From a checkpoint of a small mixture-of-experts model trained on Wikipedia: a sigmoid router.
Below are experts of layer 3 (counted from 0) of a mixture-of-experts language model. Rows are named up (a neuron's input weights, with its number) and show model dimensions 96-191. Each number is 128 + 32 x the weight over its row's rms, rounded and kept within 0 to 255. Numbers have three digits each.
Before each expert's rows: "comes after" lists some tokens at least twice as common just before its tokens as in all text. This comes from a sample of Wikipedia text that the model never trained on. Tokens count by the router's weight.

# expert 32
comes after: " ", " |", ";", "0", "–", "\""
up2:073151095085141130145119164112118124148122132065122169141146167139122139140143182155217146107119168139149156112085160116074109074164147121112184124164092216091169125158121117168173123133133105118125151113118117126136093074158094087139096148071120119086144138114149080089144119086102185125
up3:103086079146130140083083122153164136108158148123094139113147130122072074116100133131188050162111137118092116192178151116128123159129087113116109153174111118149155160152112174082084134151181154144113136146058186145138092117123093147098142138162170159140146099098156084134187150144136095153
up4:085098159135095105172117134128053135110126135135135171054115106113115112094105104168136147074183183182078149122140092104097183125200057120153098113131150121155145103145205100110092112084058124120093172138141141137091120125047165138145123146155115139106128128105147130188178128112137165157
up5:140100133158066079139132077160157087147107121115114185114054111158126102127141121124130144155118155174222101190142160120140170185161151174126127116178186152176112157139110080109084116128105121103202134127021125184126082108120192142071138121124065122101103187122153122166166091135150129165
up6:098128119097099040102117100101120204183171146110100137119141101160107099114169108120125119155154181120172119092124154098143134211136079131145093080131161133163117102101077098156085088132129161149107104174092104155081088102131067157146175180067111080106098187137062199138134143139167153105
up7:144167100192107066126110137116063129150122131136095165167105120078167118068111168186114102169115167145212065188106166087136119118154130128068112090163119176071162129159085181110143143092110114151100091104185117140107147153167163129130155101147118160111067141147115120131163143105095108108
up8:164150122185151126169123075125134145145115155149161158155138119099095076112138103156140138148130167111135098082128144087059098108065152116086099159106180092162133065194153140110085071156115136084107065094123146113147118155157137163129105106157116121126182116228130159148136112154126127132
up9:121156116164142105121208093160060090138183117167126120092163145152114085174164131078132100118121142076151140099140137110132114188107086171100105130114085159106109162150135184145074156140098107206071120064085153085144107174058096159119130084100103155095107116172136165133112103153169095136
up10:142109089146151202175142117181119114190132101125119161120141106112104146117160152123126170105146179143104120099129152106120131104133210174100108123128226130055136169118093100140146138126135122124185129102092129157116113119135167095107137194121171102194073111135104050116068107101122099129
up11:133114100167119085074046089108147109132135143143204142135077105173139081163169159150130127140160159140118142157159133153093165140124124139102165124190141125152138108118090111134103073164083182120154105170096107143138144115091151113124131133129070121128091172155135163061127123140126136105
up12:123072054109136123117109141204158122123108152191125136109131127195085146125119101133113129122109160119157215077157112091090111183121163118129132102150100169142154097131123140103153106141148143174089189137122100140125098125130061083136097155161158097138023115132140082121083050115124118131
up13:019119109135114138143101183151124072178081156138108166119128104102114155118143117124059106133151104110088091140171185136074146184154141110199108071139103154119132106134145127146170138096090169081075103101153132126126114124118124161142118110117131111146059138146204097160146110123136182152
up14:106079130117115086143122076148135080134134076111068123140162117148085135138169153148166101151113073106107124128113109173144145144120151094150161152131165076137082081147126116138145163186115171115118136193155101135111115095078166114095139146100158142179105184164080140116094058138091082142
up15:162174143172163143117128155108099109115136124126158117068101147126139127136113183078121070127146147124150137146142118166149134095130086177094127135115107124156040153113182143129183092089124124086104115162149154175144170046113142200109101156112156093120109126132142078150135113110199130186
up16:133151147177136112141100108119123125186075076205115163126140092176132061135157168114159127117158077116143133097171134095104126104200139167084069105099150114083123132162115031140155087150154129175146145078152140093110100110083136069150137148124104079094142153171119075154107134161123144127
up17:189180112194119115133147144140072099207092081108142174141217122095143154145116181114079121136116107125183159124167177151092117127147127112067158099133125137112059127141120131115069114138185106152158052102175143175160134200138093091113100074149121117051155170105142138115136155164089061095
up18:098170173186070115093113074109144155190168126109098092120127151119132136089139151157115129098081176105120083092113217155190108142100136173123138147106140167121108188085134126146157180089108112070132065131109148152188159129148080133128105094136119190117147106121151110149097123124140125168
up19:085170165131055100158143146167171167167201116148163132135160133108128128103132158097152117103135125084159149162170127038068143096118124162137161116178140142138085126098140117135086104150191132106124214140107132143152140108158083077138128114120140136100127091185099118140057101169151139116
up20:119080140104151128125179126155142146156145072122196147124164135128086093094139097157136082128131173105127209166091143119153145156101142135120157085116110124109127124106129153157090147120119176105115142106202141124142158046199170123065115121198122118159119157130092132101116111114128091078
up21:129122162146149137043190155106125114121097160113125151139175104146132125176140165153180111124118157128183166116122137156137138106108180106108091109138103169214123110100109121146049172123173152133132162105046100151140101101107117103162146139094160019100103119116133153122143135166137108090
up22:097074151124124159114171124120160158118120120146086137076153119156116136117201089115099116085139180128108099116135169179103104152196096076127135104183119142143101094044137155146092201079154084137065163141149103168149173099141143131139106102117187137102129135099126118125128087092201102156

# expert 30
comes after: " |", " of", ",", " in", ":", " to"
up2:060134138166073183126172071085140127112132109126149132125133156140124095126117172119081178107108132149173068177145129078081132185094158119116144141167165106126045171109139156115146118136095139146098112082131163103121133136156151106113097106130138090161155141158114133119195139125128142090
up3:202121098086070115170113178137092102160143141178087164092144080132092137142133147149141156085087087141175121074149098151124105175143131136173118187169117123125122120127104107121089106173090144090141154132136178133111109134172133177078128126161147135156117177072086116152105097124181090155
up4:184133131134109109177111169154148092133169112081111111139132192125117121134132159162110063054136143144103190145112082149077127167139131173114125117078074181161134058145124196147127122148162145177164132115147173112136203138184092092093117181102101070122148118179169168139152091157105130153
up5:160123125143133172090150100185192110099151157181178122156122158113074110158131195222179135156136110140098110161142101110122126098118133110178154180132113171126135159125121193091148133128215120119159154123099162137133140149103146044142108129123177112108091129072159149125086104151110086073
up6:124169099126106115139133194164084129127188104105077116123150169199141112099146175152149131126154121102141189194106133124170135135127130057123168129061091144126110178180168121124070103052127157145152134099116125149123104150173135139097142111116120112146149111120107078087168127151136154132
up7:169142167164121096171138133188101183123129124132093160144182102151132121168137240120144130099149144065097148183107111122131118153153072140156153148117103130139120134077048082125170159092149116115131144059081141133141177128104107125133094130165120118125130172124111105170191057111138142127
up8:117101107117108088111145150101184142149157166165122090152177097122130176191079097194144164127110181189129133150160084083058133139091097182111195072160101143141157112082123114108136166125088179133149099159078112146152099108105129143175174114098093094110139135175124093105124078153087148169
up9:178126116137158126096135059115155145153169074078147191111164134152117077118062124090171125134104104107098128095076144127175131126118138094153132132180195081105105162162160173098125099128130145197154112147179118153110130079115088120140100124119164068155195173164154127162112083118155054149
up10:143143141131113154171143110126139072140115042098132131055215152157130148136180168155127168105149123155064118154144145183098135137114131120175166141159098074116128132101142161053078109079102127123175114097138139122128184202160086110112090144128119098098157123101127127120099125062138100149
up11:094133191172158148154214129136106118147075157122099198107133122140153105131135132146105124102080146164159091122126114144078104154118108124111134168118115158214098093090086092154139115180091099120131117158134138185107147156097121105066129070149112143106123108088120192090123143116111182129
up12:175140076104150105142107112190055117152131181178190091077159079152119160091177149167096082114124121170131144145138083101126162159117160123131181117085147112126175123138105168057124138117117157189080125146128172127092198131102121160150132163130100109154113112105095144093089101125074128176
up13:124087125122143070077093124133119172189099158138097144070097143105131112150111201111128114161161201097068157112142074098112136163175105121107186129114135106135115128133158084101132194096185117149191151132142142156117170169159183083161199092146127088125103136128130094125119142170139142127
up14:142121140128102188079133123146136086143193142160140160118107121119116156152106160095086123140114078147032145161121130142171117126120081087091164164161120112125087138170177116085142099168136140195118087110127063099145083159170145088151178112123113104113128102107152107111072144104139085217
up15:159152157128116100093179152107129136122167131118174176124127149091149098126135178168163180130137134184088210095123091136098117063166094087112167116132213122143167203112128139137105118107126170126108143134142118155095130110142139112097194141125155133102171086108092121157108135092110118162
up16:121102130165098131121115110148186132127107134203148126108114125191141111119181136169125147162124176141128114135172152145134184126112198163101106111063090117092171125121117164130090180107094157125134205162112142146086151120108105153087132168117178057147114069095089140157116092135152132119
up17:147137104128137119154124102176141147137114168156110140081168159091096134149101080153155141078139085137110170103109163138097130139123177158069119155182136115147119085082130078133100154127055089138058111072120153075089139063180120139147159136099161138112166036150086149147194123142177189172
up18:123172105152088085173106063151188121101116109141171214106151153143085184078057145167057176112124156106113187145102122132129139165128116171088066174115142133165124124145102150132117126149077145139115136181123168128110123169098112157169203145094128065107147189158150147110160122147156121143
up19:106096180128152058148122129125143148156107136182141097154108130118144090127146130103193166080118079158126149171145195159128161191103157151123136101165193136112076130112115106147127099145157113147155049138128145070188112164114141149152134152117181146129107161143152091157111108123153038184
up20:095074069095117082118186115115148032097067086169127138143131129139090085081108120139089114112103116111101162156153114117125149129184088105145154112104198111186110159061130099123055098129125130135180124236108101125117155158136080123110110176129132137117131118109192125129142149117054095093
up21:116111101167105100114150119120149125145161129113117089077135144103113096153099127090137123076184107105123119090101107112218178156097173084103141191101106128180132137114136124155055103091105138056154173101192076197131129172112140091183128131188160148145132144111114157105124188123142146170
up22:172121084127098103144131108139129155150113195117165091117096134157091121117176186153128168127118131111140144093126149063162104176072154102086148125101094125204151139135157154162094151116132039081114103151044172110102170178100142100087140104150108131088124110124170157145128114116062152130

# expert 43
comes after: ",", " of", ":", " by", ";", " from"
up2:115153155042142070121131129110125147120147121163149150135181165099173112131191164124107140140114107158139112159118166082115153172146099099109115155079140117122095129093122115123109093106143126185101090117064121155181132151156145090084107170117086192107079142165160070085094069168148129110
up3:090161125095129158153174133128086087093146103124130182077132102110140134106133143109189145115114133203162197182088101173170096085123144138085111111167141178100182186134154138099164123121086113112082129124156082178098121148144165124127175105129171113125153150138146139105141091157153087116
up4:161099143168117149094111135085142146113130200169122111121131102094092072133129177117049139117130077119171135132152171089107157160112120160155076052139175121120101129073128087101113152068142077147125099143160086091117151142106145104122148142067130137142122139164129115098133169115099129116
up5:082116080163154166115124098123127126156129088120075098132151165138129123116156156135170161139140165152090161125101131158113111154153127111133153168155154098104165104130147170116064146088125099151173102156123158107156126103047141063180126113174112127142094139127033136168095160145127107186
up6:155095122157160162120126119133141173108125102198093110091093136081079132097111124112115140164166127095136084130125136137126141171160137137113115184124074066112165111140090103126120048155161056155107102160099140171162034140120089133155081151163172162082146141088090153110103121161164140140
up7:155117175106149139093185121102126143113042187175086101099139133070148138137170152155136104145116083096127078117133146125147116180128158109076079155090137135130114159128099104110152127132113167146116162100130109211126095079108149114146080128172166086049125143095137149130111117165123144154
up8:120086094086103147142110138150138157216139126104114113132159181102143094103148108112115157193114157143117103067089172181081173201159147092118057075118117168132131139169174109146124108084174107105183108150144148089163141131105096092072118087095144142117106135124135100152070144124074100133
up9:166176192149114096126139119171160128200151130093088164138127088169133093105137098111171127123143096134075100100090136129139135105122094137103171160128138101109122117174124140127103148090099149188141160149126117116053133119122136175104113173125102111139126105116115109090144068132216177119
up10:155160146178174099116127169080088078103131184154142154105163103102125107143112175115081134113108137159123100202115124143115136145078099144094119168088158135173127187136104138083112089133124118179110212154193147162106096082124154127221111068113100165114140129113134138089091088107166133140
up11:137165124191133145184088136114135131146162128103152075157142163092079162171119172152103095116173105163103110067165181066122131123173055107114097141148146146079170157097141166099098136152133102145160141111145148144120100106144132188153115120139122149106098153104104153135097141153111090126
up12:111109111163109093082137173080147148097137111136124156117129182128163119142148129142167116122154092143175129077180154142128142114164144075117113056143082141150176133099107136126143173116092055109061144128166150119114075119090077096132137155182142151158139124114179129097130099177119084123
up13:108114100147134149125139174105106191168164141152125126086088111076153132071223118150122169154177127122087203094098121156149107104175042109156146134109111184121109054103127084077087121111070135160109150084164130167142144153111149146128156076096160154129160115143127086082146113140133114182
up14:081070100147070119106168155108077156137178090177195107126139195104140101112140089126134125127118127125049095129134179089134121177162117223123062180094113119127085151134126125062133107117125173153186167143127112165120073161118130125164129163107093108136136071111126173119138140146096124102
up15:106056124152127116098088122171115128187162080106134138118101158138119128116104163092141197139169129160129128102189177136117185094141162137132126126097063119084179167179157142145155140132138177122121099116063142098159098129111142123115162142105086136137125097087101153082090070173110168134
up16:111081105133173153171191088119187086101111119127102101122098166170118094140114124165142098111158122160105155091108147150086155183133161147134148067097103133113116079087201165127038122116161078136122198142170095128120142134121117112183137155123129169109121160184132177131184094121103118109
up17:096145107137133119139158133103133146135123133118121190112153117124106125120097107051129109132168128126132119109179197154157127127094109125091128087103089129094105138153168230088125156153122119127094099093153137118122083144089159131132089069069111129045059154168109143157148161133147143116
up18:119067118070150102118141124155112152137140134178146093109084088165119082145121115096124107136137118087101144095171135126123126139190137151105060103090115142181141117147173131156129136112125165155165102182148205160150123130129132107187078103142103060157077088140108178174136058146025097133
up19:119135193132081098183151117167127191147097148153142132066164153097162097162144087118096156136153138097119155140064155147114119169089136159141191101090104121178075181087128164159075100165106153108152118213139129117105099151113156136104111152105169085139134133118168172138136097141118164183
up20:118161114179176197150187049169107119143151101133119076153163134104168103184103124128148189139122118093043077090097102164126104131095150103116144126093123135119167135121152119156161135128157124086075092110196154141172133112180179124203157168146103086107152157099176124103182073164108106177
up21:182116104131142151119097158089103180170082113143097099099158143130145097130184113146148128090173113096071131066145181167166151117134155115136128099169174076143115156117106191081109181122148149091091152164133153085124130114115197056144137143085130141120145151116161150075166035142179158117
up22:189126092150112149048169106100157057140194190147155127116162106144106109108089070108067145118158084128139125139116143120124122078051150107127143152086120126129105189137127124118122084114141091119182051130119171149111139117133090149119114120167136172133092108131144101127163082131152158184